Below are experts of layer 2 (counted from 0) of a mixture-of-experts language model. Rows are named router (the router's row for the expert), gate (a neuron's input weights, with its number), up (a neuron's input weights, with its number) and show model dimensions 80-159. Each number is 500 + 50 x the weight over its row's rms, rounded and kept within 0 to 999. Numbers have three digits each.
Before each expert's rows: "comes after" lists some tokens at least twice as common just before its tokens as in all text. This comes from a sample of Wikipedia text that the model never trained on. Tokens count by the router's weight.

# expert 67
comes after: "|", " ", " t", " rec", " No", " ex"
router:459526470471609535517446501470556482432491519498547458563488601507525507497509502486543525468516443546493493458538460518518545464545544460521557557523549548521513462564478547483496467451612528549506465575496497469552502535474564556454503483
gate0:479474519495444522526542447472470550416533509508487579430391527433519426547486512563504552590492451524502486606574485522527476510468583420499552444552539526534485494603461558425566571421574474518493491378427451572537473524532488455422483463
up0:427466435501512394475493483470502496438523528468533513458559456551414486582419574555509488441475499485495460514544527447454484491566560514431477577488571471490437464491613515468456603588534563496453503610524533539479432549450508509474486545
gate1:447540442550462508569527487557518516555508580443551465504523451531472493420508394543566502536532496598503527364452478471499553460564401507488460456420490552517474448461427472474592494507488494460457473557428558426428563488540535551524438511
up1:581443549517537472454448600490426453533440544524423505559493549573540581432603497520561510556433481558483534497467552516439521557528463468545460481591442474480456517520543492394512557440566527661580461536445454543502447528511531455521452371

# expert 20
comes after: " ", "1", "2", " (", " on", "In"
router:473455476455585403509486485529581526474516562460478581553511564522529589471510597509486499426522499528496435445513455441434511562580472439555596506443590520470484501441517466480478548424569537504461396484445512444525417632503546543439579472
gate1:502488553471483470421498415501424499532541457484536494452442457497460491507470568460474525409538474477408455446501531566461484455543591572572511436521593541468543465491488516541521491502513504530582519417468409476507430591489442399442574483
up1:459498477480491480550506390482504520509485552449475489486486513479512444531397566538495526516562566470444542478429444492497409539494472477510543411542477594516596508511483446414550543523470544562578518443552410435480473607510489423548476468
gate2:451505490506509453458473542516490439500522482521510456519496545468486520414503538453466523529595558547508506625607499390576578496506484527508475497519518433599505518453542478491485507512581429403430541365450533483469522509481431505559530474
up2:415583522514520448581469424438469456483451455596479540407425551476476449482593640477398488505455452466467562513422583523512564500508500485549491521511594547543487465488474520511513469427543481528522382435481471525474448436518417564522506480

# expert 82
comes after: "1", "2", "9", "h", "0", "am"
router:592483465467538455491523529482498500483531383551460488537567528497472562557478556498478358496620445580556509542510425468545512439555371435515546485496436502512517546444468447460425482473503465496519461481525475497647498568523542470548525552
gate0:544624486457466516502558519408484495451600509509521555523516483469535524435402459629491466545458457467555565452473542456535448545461500559554473503446517552601447569529546499472534429497445500504461458505511489536438463445546574564502609541
up0:482446552556505527553539468491559524514563581521543490480505555488566515514557414475430495466500425510512543521457559415538480519531446508415511477482521513481490440452488570504427625477573512459481579436569397528582526536399586440545505508
gate1:527493528458425477603448551434535516486501520567572516431550556501483550481517488465510452531458478489578495578460407466558587487503472508627467502532526499531433482510503457577490453499430508420441495582395558505433483498462597504528430510
up1:480517573398527524561530508490459517530594525529505498434486525526497437534457493488426401475463588468503461470552595507699523513572450499486544492552580482566526635481530482524465534453449462515439454464462410531577477587452464512530436553

# expert 65
comes after: "0", "%", "2", "5", "4", "3"
router:572437376486502604523510587506533468432532453516426495607541567552465534508526532442524462401608539554550536534507413448459530450627507482546507517558470544541552524408481473439538529559503480488477394570529557503588484534466521580501483446
gate0:593502462537452414486532551524460529502532470565543571514436578503436495479387548463505549460588536539516478514527537414478507537498557542492469501634429458517465501427463518388557556512536492530473466403495544494564554486529524417524573609
up0:659510579521453492469491462462457510411536460492507608493515575485448417547455516511482563569504532511515480461517538450545487500575493505495507535615516434532489491471516462488504516518514490460479497490507519526525524529412487423556521614
gate1:487541504438477485656526421510400484477518559570455508495566493450531425620452524505472507472552557512489509436480527480522543408451499488528420460538534507398535467396466518515542526525470583514473448517453429515562438445567479516508459533
up1:508452523495460453442508550490459592506531386550466442589456432380521480522476514536462389555445506509538431463483534569476496453523471429607539484562471456571542543542556423486435488493508597435511457439436545453546474584452529485606485539

# expert 46
comes after: " B", " H", " G", " |", " K", " g"
router:446455505493549458516615515398472497466515453512461523553573519492439585466494488408499488567496587511453472511477452480398488493504526447488491395495489535497513554491493551592530542440577519475498441429509462476512496535533577487440542478
gate0:461467475530472527484590566593412496417530559423518540532492435462474429548495531499553509554466460468509535488494425577502574524468586476428563495553559601434511573461570521474417406479459625443550475563431520561532595463481530484518417478
up0:456376513481475594525519526492509483482513461471461502615561575564451528578532461559412472481508410469523508522511518525495495475442477607500546518528527448558567453536586408503551552432519535438549513530457515538511449497506486419519579507
gate1:488526512432553433517601498445493518572498471488536530448569401494419524578469523523521553428503518447409510553449533556402434532501516508491463499455520456486382467500524534422512422630369552544477450410539508535541489479453567568469471562
up1:482506551486473584427495457465557447546418449544493518580521566432503506522456539570423517472567499597477478514542582544524529478472525525609457500485524435486556541488516473474408487515440456442447540595524459472526514488523491496540572489

# expert 26
comes after: "2", " H", " l", " F", " E", " W"
router:491409437498496450534515488372423553403551419538494549562512498511493498550555498427527561452506479467488508524551454481485451460573469377551598411513470525501496489497466535516447543547540382550483405550535518558504465574539599477477497526
gate0:465479498349522509489516449522504539475566426459506520496520566484454520486546497440545474495505419510467493537502549519506498486550551519569580515473504469497478481483530448490470490499541563536572491456480505477433458492606523544460387534
up0:539518446430498506562555453488500416431447466527571484520505471484547560567495541536490510513545501565561538488497501482527498417435399568496524563403447536477571527452454558400506463551520466566562464449495531494513430508415491534538505481
gate1:432483459515505519532564531509502487514497420380457460503577474462514415467421494486364452537487540493514474491484485473538499498569513455487611532456440478444547559559461453555489444460580556423507427473448487469508479425538534575447402494
up1:371465425545491512508499521514524519427545464398521516503548492474449443489542556499449522501448475431535503485558619481493469540544517404462557544505496590427505511539488488523499476538560497445445539443456416505500469382579476488488421565

# expert 90
comes after: "'", "-", "c", "t", "’", " I"
router:435429468416533454593521456507579424489479496492489531590531517528541538466544563490532504554514483570559539588490453532500581474526496550546535420468470574468527573404430495496521522516531483413453396446451491528562475559486519553436494534
gate0:510491457515476565538577496423580561494473481455468512520479532539429479440552475525584482476589492583535481542406545575435534465535518491483568619563494457596488454421503516501434569438585541532482513379369561424550531518517513563539540525
up0:487477452614404490512560474499630503532520409488516532446461491500498483476603530474606435445558548486502493514509527547455540574524514480509583514498544528542552457508373497504578552518533549479510539574449508429530524501559541521482564485
gate1:451507528548460557579505505426463521556503468533561516591405405474464447440506515402555490564510501525534506564519510491457449486492404472606527507504383519466497445472457546489510451474542516543492437521548612437458559561419552454495459559
up1:496444482529511529490572441538523379445542457529516377449440442376470451486544540462499474384425539489527584540558610544510438481562524483512469530483434572464436507505568592466662497466563560477491504560487539433496499474511513586549486547

# expert 78
comes after: "\n", "-", ")", ":", " House", " classification"
router:501540413495515483583494492448502498418510453511443541549452526536506515482551594422484500543597494554476476520486471459511579521505546464527451529527490532438540518486484534475390459520540460449521388455494491517568520491453592594534485487
gate1:502517512453465552512590495487537476459585423572555449532403510513601545494451463498496407541438422508467461449490590524488518541511529472411497499553509439469602461420429486568517462460469562415475523496456552557492554379436460559558617493
up1:483496554512472394528556368501411541562543518516555573493546483434476390599508539551546456566528567566550516499617476440543525493508528483475498493472409444445482562474532483423535422535550527567431521494463488458490582505553466494443501604
gate2:506458453429486539507526499459526456530422379391464544558475473451426521497479571416446517469527547512437379409502590536529564510429412533569446588555472484551460414459489452525462451604428505499589506574528557510480479530517442484464599531
up2:447425548564376548542476581355431596477494537511413446454458563535486452488507472475472553492525550533496529493446512426549487433489417529522513516482512472508439490400399463521611440457434473484512494369493449503486589503469439510447530467

# expert 49
comes after: "\n", "==", " MF", " DF", "|", ";"
router:533478412475531507433551457487440469488483465568480563566534526509493514532513530445508515452518516594444463459448424521445513447537408486577405467395469530561483434491418458544484476501507431522479400456525435524583571618520494579418509455
gate0:604478443507481552464491516498509466486472439500557488582515577437485565501447448584506516558537553545431454443569491599484531473467514455538559466441447507585506425464464441539475422507423541447471490499485491523443420654449562492530386527
up0:588567532490531558485599590517368446536422474565489489526492487515357498529574500484545467504593525595511419433537462584463509413545520508548426491469467511525431503476429470498534491510431488412515505505519449454512530552492533570492570561
gate1:541424537487463459521462540522450415486548454395501556385618461576452422523478536450458475490526390463486453479490550473440395498560601511525523523587500465533475501584457509491519498533527487432475470523582447538548509450401448617561469486
up1:554469538546485584464495514545478512551489547469533409443455458441411503507505488523417495342462432533487457507443438538517483552531542601506534464462519542569503496564464474510510425553536515409523496489546560484494544447503499494457477541

# expert 15
comes after: "0", "9", "8", "5", "7", "6"
router:551488516444551559541499484528531529489525540478565469539587504483472508577502537469475506543643478493556495488522436495553594492535472414458462539508485549535479436497546524544415446478539448526458456501504476414564458591488479476414517501
gate1:556424483502504556464563562550437530477461439555440535494486500469433397510418514526487507486502578637519461530592599558512506399612503469433482548498514449456398434539491483493484502472504482428450476490456526513554518495488518497489536622
up1:482426533514556580465450508448488466546502571538456445525481422475497447499451540480593505512607540515470422560530516532466498517519435489552491569500430559460529522523464542509545448524486518594441589562555524438504476572607483475538514532
gate2:440489486470390512488474431479535452518599493508558576570508569514400510527556467442587454510480410526561564445579518410462574384585528618450561524518505522538452542482589471517441471548488502509487471497501424505519505624534504541499497409
up2:506566519543559473516543558460432549462410488447409481462466422440503450562486551551440466444596579509500471526391540522531377562404591493560500435465463456481506501512449486415592499505496376591462585486531569473543567414469525447473533624

# expert 40
comes after: " ", "1", " (", "–", "9", "N"
router:465463521448543536435527482415556465455510480511583486569572510479501494489445551416471511526524459535465413573463428360508538503572515502458586478451454595547540546512401508531434519536530464478493436565480512502591427585513506464425415431
gate1:498570462483485424539485423489434425457466484542502479408491470409459527447436530474546508475531548487555493551412432525516489506517465451547534552558437448539488617499460547551577557510493550464549570503355512507516456560559492456399506600
up1:561430542509520542460450576556561520531606529507420469606492543509497488480513527557469506471412489559463532448596586474453508481511491584495496516481531609461470382562577404501456426523509472508478463446618475525448627452433530452553506463
gate2:475569445532556454561580423568547566540503497546495565480517501391554437461470526491587408560515475447464414460450480560557496543504546464525495457520489511531506515524485555412462520524449615417506486520514569427515552571445506439475560533
up2:433512496492575458459476602557550463469580523474542614541582543440505467538478416500523501511536456635494581531547517416484453529558418434465427473516515562355553521424473608502472531440521540592533517514482446515469465483549565520493403407

# expert 1
comes after: " ", " D", " G", " K", " J", " W"
router:507441446450534472523617531466483530472542431443483534538521463478487557488529461418538482529508520458477455564513482432459485516491433391496503445507435542475524522477548538588527535477556473568526479486534427459576504616612569569416498523
gate0:453585544424542502423587452436449392464493475401513499452528501501497514476607521487438494445416517477454587484513514539450484479451513499402486524506455505511481363500555497483531510441460471517561519458471446460592510460464462516470532521
up0:473485447493535541518574583471517427558480502422530558456504554486521531472576378511509433504404466433528500564553516450404498479519666558485572458449549492542390437497523501501506506494445501460519530552374432494432511485477512519435397546
gate1:398496519517580482530505474598505544509506493470558490441427500460631568547553528573437558453512502452447480469463442509605522490507551493562489494489476458464543568560520531475466503511515488460503435528509538543522492557490582556542565491
up1:403464435498508539499537510523502461518542522463508492458447466401505544423435490437503526515507434484438460593426483437607422473489485410567515587541469418391559554515464512465510497571538513515487418451555432543503451544548526567609483489

# expert 18
comes after: " ", "-", "|", " the", ":", " a"
router:552506416426503536518574477451650526408519424474526470572547468482518516487592528428496524542540493570516487517561402434459483527558510418485519409559472512459526529469523475500429511510525527528451450446483554516502567541430515527515434473
gate0:500538531494452511545559468485599571498598483437417568517524501560518508551526451430562556515545430497517526399473521538438522493548533481536515417501526510413432527529514417494542440480571417484621526492386545488534527540469568580503438519
up0:389579545611490507507464477449443492655501555471481517454484466584568490485494485490481521568599543592470465495490454501518528515560505457527459540448611487542517481485540523399458530537498451549550451441452549429480551571541536540563434483
gate1:531446473533531409543526468535533513403545436578487459504530489550588523441476521514489450577541454456445553476430526552452475337561491553564470409510505541506510521496437513546458538604510480532453531406460530459581521488414473429558500521
up1:544517445531539434464534439514582529499543509536509499469555431470572470505473572472506479523510564513606513493400452464422456403576491427539491445534458498483512525448504528499493549505542602578491477361444581500577482502474503420550485435

# expert 63
comes after: " the", ",", " qu", " J", " No", " of"
router:520505453460553488532561459459586544500620449573601517486536489550559509481515494428503469435487470521424493471557378488531532446566423459514550438435547517552493535448533435532429503507549481602546467417471429535517517573533501465424519524
gate0:501522576546434572526504427561562440422427554429465465497512358470549534546506563415488500541525567520535500490491463532474501458488539530587483574483515487589512503468487451598498533486455501487440520512481523490529471538460423558519426551
up0:420488481470488460524481509421481524585614518500511520475424536531486438454443527433507471490442583455448483378502483429425526557484463577473551503492512443403614488546486493519504615549503583470508530540553542509460501602545547414481527512
gate1:509449563501491504529465448568489594460475392527537550496542592534521522498485518565507563521426494511489516444541438494442579465557501577634476432549511482529469518564420401576526562525528451584522449465551544397411528445531565513596638454
up1:480531561440433520503580486454428420599528527497539489493574538401560529492502510384451584544512457549472433556466534534428485447591460465480469618473516509498526510512520521568477523533524498468427531530515525469575541485552454414522424455

# expert 55
comes after: " ", "-", " (", "1", " \"", "–"
router:438413457480546486536577465487521507451502436495464550616521476492485590565477535401544503547514509534517525548514470465463469447545469461522574487398475492457506546444465479485441563499549482480556439414448494475531510557589534469441445494
gate0:494526422462545510485533548488483427566544483530463590535494569505503551585454531471489553591510570544496512386456492503430554449600538511491533535464563477529475373492596470463420514571369514507538474485532482504467541593503398455415507561
up0:577425514500466481513437592416490553520547507424511412412452561493459470481385454560492394564515466464432509508541499552504585572466442538436399418479506522449530500567501494508567565388476609477488566446509550418479502449469510556563511526
gate1:422527445470564464560438560508501415508456478481525531459530622459600503440488472481479532492508482528531563410452544485463507453568500421574548488405515478493485481373469531506442542407460505493449380455433474494622494562515533559415556489
up1:497545542418539465535445563465461500574440457557399458503513545465485554488528506566438472529563495539535568443489563421391505527548556476545539499428499500503540529511437526430409453502455510434522418425490541475519572473492458533518506454